Experts of a small language model: 288M tokens.
Below are experts of layer 5 (counted from 0) of a mixture-of-experts language model. Rows are named router (the router's row for the expert), up (a neuron's input weights, with its number), down (a neuron's output weights, with its number) and show model dimensions 0-255. Each number is 500 + 25 x the weight over its row's rms, rounded and kept within 0 to 999. Numbers have three digits each.
After each expert's rows: "mostly gets" lists some tokens that are sent to it at least half of the time. This comes from a sample of Wikipedia text that the model never trained on.

# expert 28
router:493536500472521492521531527474473491516474523517514480478505514472475475468501514467528532470531470533531504476532471518534536537527497525495468492526484474510472531477532482521470501469494533469472513483528532467475477530467473476536501468472496475479471515486520471478514525474479527519532529475530473475533535533525523522519472469489481478468472476522515517468521512528531527533466470526503476513520474468490530527479470481531472471523474529490523530503473537495533471504495462466510465532467467488468527473468522533490525487478515468527532528479524494526479522483538482476467475474524526532492490495463470469525523496489509522463477522476529531528504478524494507528472525468532524481535478488529529478529467530506524472522485522504495530469477495527530477525471467
up2:506485485570508533492500528520497495499490501493502514481527523503520504462542466520482489473505515531530513479479520504476491493487517463514489518503468542509545497512506490480515495558504520539482481474503476468556509486500542521490493513518515486540533508504490505511490491497486496491498451510525532487473488488507505503492528477477563468517453530490554485488514504526497470478437510478520525493540476515468476478510513524511493491507451531451474490507473505523487550460505483524512499478537512447509513501506509467504494485460478540459537504541508485530498544463474478493519540495483550503505438500534502497500460516466503500475513462455471490503531475506488512503525465502512478480480543528477498493502561467483495474508505522507473522525425506528468500520556522
down2:510489483486504499491449515475530519479458488514521496485512546474551491467488483453510486508501485496461489473527483474484480534479474461486504511510525462486505467504512503488515483501496506507511471481562559529467489512501464498507523474532532431501482485504509509502502465535517485544524477515545540565506464480513539488527512480507528501504447482497497507508495505502487494470452475510472535452493538534500469541477453503518500499521457506509483514536499497472506509530516460488514466513563506525492543511519469496463539471527489457471509502445491521469504512500499536499514472515578490511492478531516497490488496521512486468508512496480477459519507514492546477494465509486431513496514523484485462510484489485495497515503487534517509482506526520485464519459546512
mostly gets: " well", " High", " high", " man", " again", " Road"

# expert 45
router:492531506476522487524529527472477494516470526513517483476504508477472469467494508472523531468526469531536511479526471520529533531530494528499467484521476474521471529470526484523471499468499527466475521483523529469471478533469475483537504470470491470477470510485520471489513524476474526524531526470529474465531532533520522525518469470495478478466470467525515512468518508524534530532473465527494479510523474467492527531481473476533473474531471535491527532500470530491532471502496462470513473523466471489467532476474525534493528485475521469529532529479516491533475523481533480474468472470529528530490491499464472468518520505488503525463475525479523530530506469523492510522471526469532525483534474489527530477523467531508527472527482521505496529468478497531525478521466470
up0:504523486476509467471466530493490515489536486516470528559513529500483481518524489552483500527505494496440535529462538486509514524479471499472522512486505519488518428476551527501507520526499481565500557549535495533490507508562517468514498517535522503503536453487498511505487446507506467550504532488467522529533503489459475528465511520471523525486531493485527509497483507484520485470522514488492494517499492541543446500495488506472524486461525534506504532477471477512509453498502489501488510467526497517463501495512488497499500502489479525497517517505481527466503468465516503476500478516541463495509476537524498499507461484475508499487480528500492474541533488510515500502522509503541495514462465533450489457487537508490506563523498525515485551544494504501502523450478520
down0:533486522493540492503497502450478514502482490480467521518455491467512479474484520516482524508512502546486484504502491493504531515483504509448556465474478544525517510455463506447505483551519502483488463483530498479543498510524498520493496523518527507509512452488477505492463529492490501491490469517534519511530525471518482491479498519436521512527504484521488539495510485520494452510492525499433512503485455515527490522525555491492529507508500490511515530483500459508550458487489520442485486549519434498480497487515504498502479443491493496523493500535528516516537480487513490454463473496509555461529495512471522510493487498469416532515465506496496464520525524521513484506473515470492520518486502522531473491530490503513478506494518538500476442489499471510434498515527503
mostly gets: " Col", " Bra", " Title", " does", " second", " third"

# expert 6
router:456536538540516530477533503524466517511495529485492492516532492509478519451527519494516532481530505532532518495524507527505491525514518530479478486509486480459490535461502498506532536468513480483509519542481511493490487521480470498504504487456493465459468503502465460505469455463483473529527510471541472491540491538536523479485454506489495475485509502447531529523523537507542531512465470481528490477489462481472543521493480510523465464475470517507473522528476532493534488471542505478489526527475492485445520488471498531505521471488493484528521469515521495527486517455494482464485464506526469529519490551489483451483489485505506546451495501471517536526527481532480502490503513466516483492541479509508524490496489522511476471536537531515521558484492485516473524535477481
up5:508542502460500529477467468487471512510495485466525528528562508502483571491491501522502501500519498458488514515533473474547553479508496509502506473490512479525492451476482464472488551469509480504497499496485465542509497523533516492518495489506462483483474506535517552511466513530460502517484441516508464472463526464519496473480474504441506514469519516503495536483503487475517502460515507525507495489505496464508537528515531494495498494506470498520509503473486501556486490490507482489499467492530497480516506469459498513517438496518529506469495475477478437473503466481522479504513495522500512477489461450474522522470515535491444509527500525511532471474561508444485495470520490509486482473543507498500526491497504478478493460487534480441451545522493524497491517524508529
down5:508521483502494502518495512476483504489514541535549574526500504480478503544440470509519498475525467501489544517517515501497532486448488528496494512505514479487510455499502475498502515493511507450515531500519510522522466515519515508471466498514452516493470520489552531513492538517493521485478466499500457488471501483508489492475458469465497499535507526512498510494528529495509506544500497467530557488547465505526485503527510515500509492519533510469503550482473495523498503461463486472490494491499472402504510500470475522488488533503513479484518492497493470470496493467494471529487477443483492496494472525507502475472501476464451520507515534504560523511556497502502474487526512500476496450553481474464553482505561495514501483508516518512494540470464521508449508477490474
mostly gets: " 3", "3", " 0", "2", " 6", " 2"

# expert 43
router:468499465485461545465519456457494515516478486456515479515515482508475510470480492473502538490505461500506541538461495516548511485541529514494535523495505495531459488477513486508490490460517485467476483515473512496467501513492481520492479489465476485489495502482508449543452556480502492506456531522530495481532519518470547520469499474501472497476476498522474508452541494478483475495498500478516477527524506461522509514480463479507473463502514478533496494499530553473504484510523472502479488458503492492458506466480536536509535475448480515476498550487492489519522474478513500497499507511516514539505512459466474485476502507484488503507517475488471504504474494554465476529495467478459556482449453550531529513537449507501509487498466531521465488459458499510518504465504496
up0:467518495514520522474520522485504488504520488511509484518506509502531530503481478455528486473553545453457515503503494510507499489505512530527520510527502447462514470505485523514507520512481510542479481523501481437531474495488474487479523506520503458486490509467495458474534544497506498513507429493487503472484489509514492469481556545455504521500486479482484532526482509504526512490551435541528489504495515506505509518543524532492494500511476517510472471453485482495472497515481478505529504489443486520560503505512502528524490511435516506490538488493516483524463475488481458494485456556497500468469477510471517550515520495510502425453490473477472479505528492495440514501521529532520496501519504457508485507500490502489469532512502524478501480470490537521551465509510530
down0:478528535536431494521487486489485515489541525494523498495517482485529521516547501518466508507489500552557473487526568500491523510490490507510504531512469460527493478512499516473553511452524510478469497525448523532492502534521499456486465494489455536488523525518500498515487516524498523486509563476503488494495467512478471512525477521498480512526512511489518497454522535476518501450495466498468528509508482517513491497501484477589517501480477530531488510445479519472482501484493524472527472489524501489485478486462506517485455457438477461485512495499483515516482504496491508521506530468483474516511506473486511489495485463484495496473467555568515504521494507514536501525485455522494495465463520534497532456513511502466487491483494481513500518532473531490526527478483450
mostly gets: " the", " a", " The", " his", "The", " an"

# expert 33
router:462518501476533473497535524465527484483488502482539522481470537482465461484516503476532522473536481538533543526519518532489502515522485521493499493533497470456455537511507477526467522529527492483502493466485511470513506538476497463529510482479532476525493478503547478486458504489482515518466506470481480458518527512533549489491474494475473504506469464513537501505477510532505480540483479506512512547514530479461523536465473520529495473504493479485513492521477501465548489520499467459458511507481474460513489471464530533499530463471475497519494513489515530556530541473500489486454469532495493527511490500519462487536550514520497535489480497492502533525460476526483495548447519471513500493527465541536519490527486526475526494520487522507491516509461484514536533532481480
up5:494484503481512500487426501518456521497516516509498479487464427521493537553479529491504476515496494507458494486468488496494504541518494506505484478511503448477507496457535499505530489519484510529479500512488531534483493460462535514478548488464524463520493535497487541490479521531514469454551501508527493467514504545503524484482539461457505461526517535499474513505498505550497498501520503483539517535498490522474480508494500493512489470535555502548499503482479497457517506515510480478491524524489487486477528491547481521482526482479453538506462464538498481502511481523532514491516455505508498502545482524521549520467520499496480463505437490467501486495493505511489478483493496467462555545507504476552506525489487496471489490545516517552457535502485478486483510478508531
down5:494494496474505497488518485552539537478502488485539520499531481469527482495498548476464475553491492496486475449501481487538514511468499438459521494510512502495491450522503510511476499537482474515531529516478483496523491439500454534479478517497528515524488479494481453475459526515486502476515525502530525510523509531521541463568484504457471493539516523516551492496476505526496471527530534524536479487494522517512516523495532466506499495482471472481552526486538501456493475545522535494489508478505506470523457500481476490499534475479475519489484484464476486486465546529495548456528510482470510502486533515485507498508447543469496504470533487492526522487484529513507536493513535487519511472494558493536494533508504521506532487466530475507509499498506533526488481501551500
mostly gets: " 5", " 6", " 19", " 21", " Preceded", " MF"

# expert 27
router:535520460455529475466541543470506478555509527522506472491516486478462443487492468462497508472532495522528518485518479518483526530507510510458478469504503471507481499469533523483482463512477497487464500465525523522501454510487478516515481491491523514487488523499538502485514516528470530482446550469518451491528497513519508533524498505497472496525447495505522490453489538532528491507554489509513506482527490484456521532460448493503464469461477516471496475468473497545532486518525462497527487487521493515518544497461522527525509517466505469533473516471450480507465516510524503493488515508518506470486541487464463464514540499514483495533470496489479486502461478465477518472500509500521501471534511494510538454498462517465512474499504509454489463460487499500497455496502487
up0:517477470537486479500508495556461506525509506501526502534528505536501453519461505481489497484470441492572449511492512511476459500484515478519522469519476549510518500497459475524469467514512552469545530504477490516485533489508468512533492467473491467497525472536501473499486462460488479493469501479525464549517485534509485514508474482517488503493484515513502509533490490496491472516496491504510472479500533491504443499477492475487539505480470466504483531505532493520519510433525518499483498538502499511487501491468479484451511533521491485523481499491503462504490549525525532545473512497551499508500540504506481493512489509499531524467570521551504496449514510536537467499477461485480488485522455488507504475473545517560524479510521508513492473510503472466484546512485491
down0:518448477524490469513510515510480512476525511489491486445508467494500517501502503514515517453521499511461520483507478501524519497500482475509507493513523476497503522469494523474570499500552514494522471486459499438543497497506457498515494507525530493500432545474488468466494508456512508534491465529476458494477522545480449486508499499479521475523517489522514435478530482512481522494516535530497515490477520520491526499478491517462478493500497529548463526533468471484541520510496470517538536511519533545531504528496525506521519538495470544492537495517460502505497493484529523475525476495524525503523483526532498472525471486534485527512482469459517434477494509483493492504535484516474533469527496493482456504461520514507493511483540558488518518515496522565484498524538520
mostly gets: " his", " that", " he", " it", " He", " which"

# expert 24
router:503508507528461495523512511470516484502467515495482519503523495493470478508533522462488526474480512520526517530534466550542480529533483475483511537490494511485475538483507499483464475465537534505510509456504551484495484496476474526538478520499511445473467521465496458492499551488456530519483529519533503517445479538514492539531486451498481512486483496514505492521476512548489506507500488515470541525511499453506503511519481435512477488513489489487482508493454514489502495508510498477516474491482519496514542502514507512507505494511482509504517506495500529514521516521545473457510512467520526542506530462502467457461516545539511450510451525471484496518477465535497552502516508481539513480527509502531540533523469523490456479524465506460503552498527478505543533556487488
up2:521507478545519500555511487473535482507498497498469532514459577463485471496488507518483497528473503460504486478480515518558462487469484488519542493494470556496498502501495503515511517513490542555474471526475504563484516494482482494486498512509526477519504521502490476503478513498505457533500474514466487553492495490530503491478456484484513527506518498540531508548517491493504518464474558482535490472516476517542466544484479472477528494508514523514562453481513542477499508518508479496470501478511491468501497527565552515508510473471477500489502517507495484480487497508512528528481506514481454517527499504519466478493516488525493500549507497501511486471481500503514509528482497489529554498539457504533530513468544462522487542491492457524460538487546484481482530479526474
down2:506544518493453523484459483510491535540483479506463509502499518523469471492507499422496510440506511495492543495480511475508560528470503499487489539525499508519519499532516500481503490476488481450505537479467514483487499492464515529455474461485529529485472495517516511501557524519478468460479527497490531469494452523502497521546488508508517503498484528525502512444504484482532503499530442484477524510493493445476501480508492461524501519487485511563485498511493571531520499510505513497539506453520499528533434540494498505470509495519516473508499549490494525505527485502514512511522484486486520527499542471544461444531488502506525494510531501513445502558496520463492469511493506503494454503488523484525493499486535534512505466501470495534508465495510543499486484509505514
mostly gets: ":", "===", "==", " ==", " ===", ");"

# expert 38
router:439481511481489476462504525479457483486491547482525521508547498496471474487510483496523528474531467534517500507530491499523508487494497510512453481541512466515469516536527507455458511491520475459473498482523501491468462536471464523508511458487553502514471478482529481513461517517498502495521534510539541529511538529540537520460465530480479515482471521527495518504463549509535486531489471503493484515457491483468477505523468519522528481519465554492536504526462524489524493522509516482488477552478518457518528468490482516512518503500471521534521493503502484521508447495522497499468475493493502529489477448487471464489510452525510514503486533474469508537494495529512458523511484461501519459508495508503541480539478521456497500505492505474441492508536495501530460488494469
up0:471467503479498491478490495503475512490510483524524512490517490527528515532495516504463456511498526457515505473474470504498528520498520498490475494492524534460535484503468548444493509499508485504489503514462514494497462511529512505465522454517495515483519508506439463464472484497540518492584483513502501540532468509462498492469451509516526502509488479549551541508507518490537504459459517492478466514543489496503509513499494469466522533507477506543465487520512518463528508465517505498538508500482504503499518520527478473480490525497501503530515511501459448483481465492502521515499524523489544485468475538516597515482487501462503475506550496464522444529481526534461514498530499482524534486465490479475531523524459522511526510520502485465512481490521498480503457503481469
down0:495488499483464477482529537469474513532523507485527544561487516488484472504528491516524504517501497479488509487544511534535493503494503490505490489521489484543474483535572499491487502500564503512481508482473464489498541543521478485492507500499533553504539469516530499481459488500513570470468491475487509445523517527514482478483512516547487515505494490521471466478524515501488466503519470503502502510486535548478486530470457522560499508501536513512500465495467570485462485567534473457477516479516450448543477506478474527453520502505485522482498522497503500519509470511468510484494495505495466556492510495499458524497499512513502494515487465476477519493467508542495543499495524503469483465545489515498520501494525484495523495446525514508502479528505534488517537503520476
mostly gets: "-", "|", "–", " \"", " un", " '"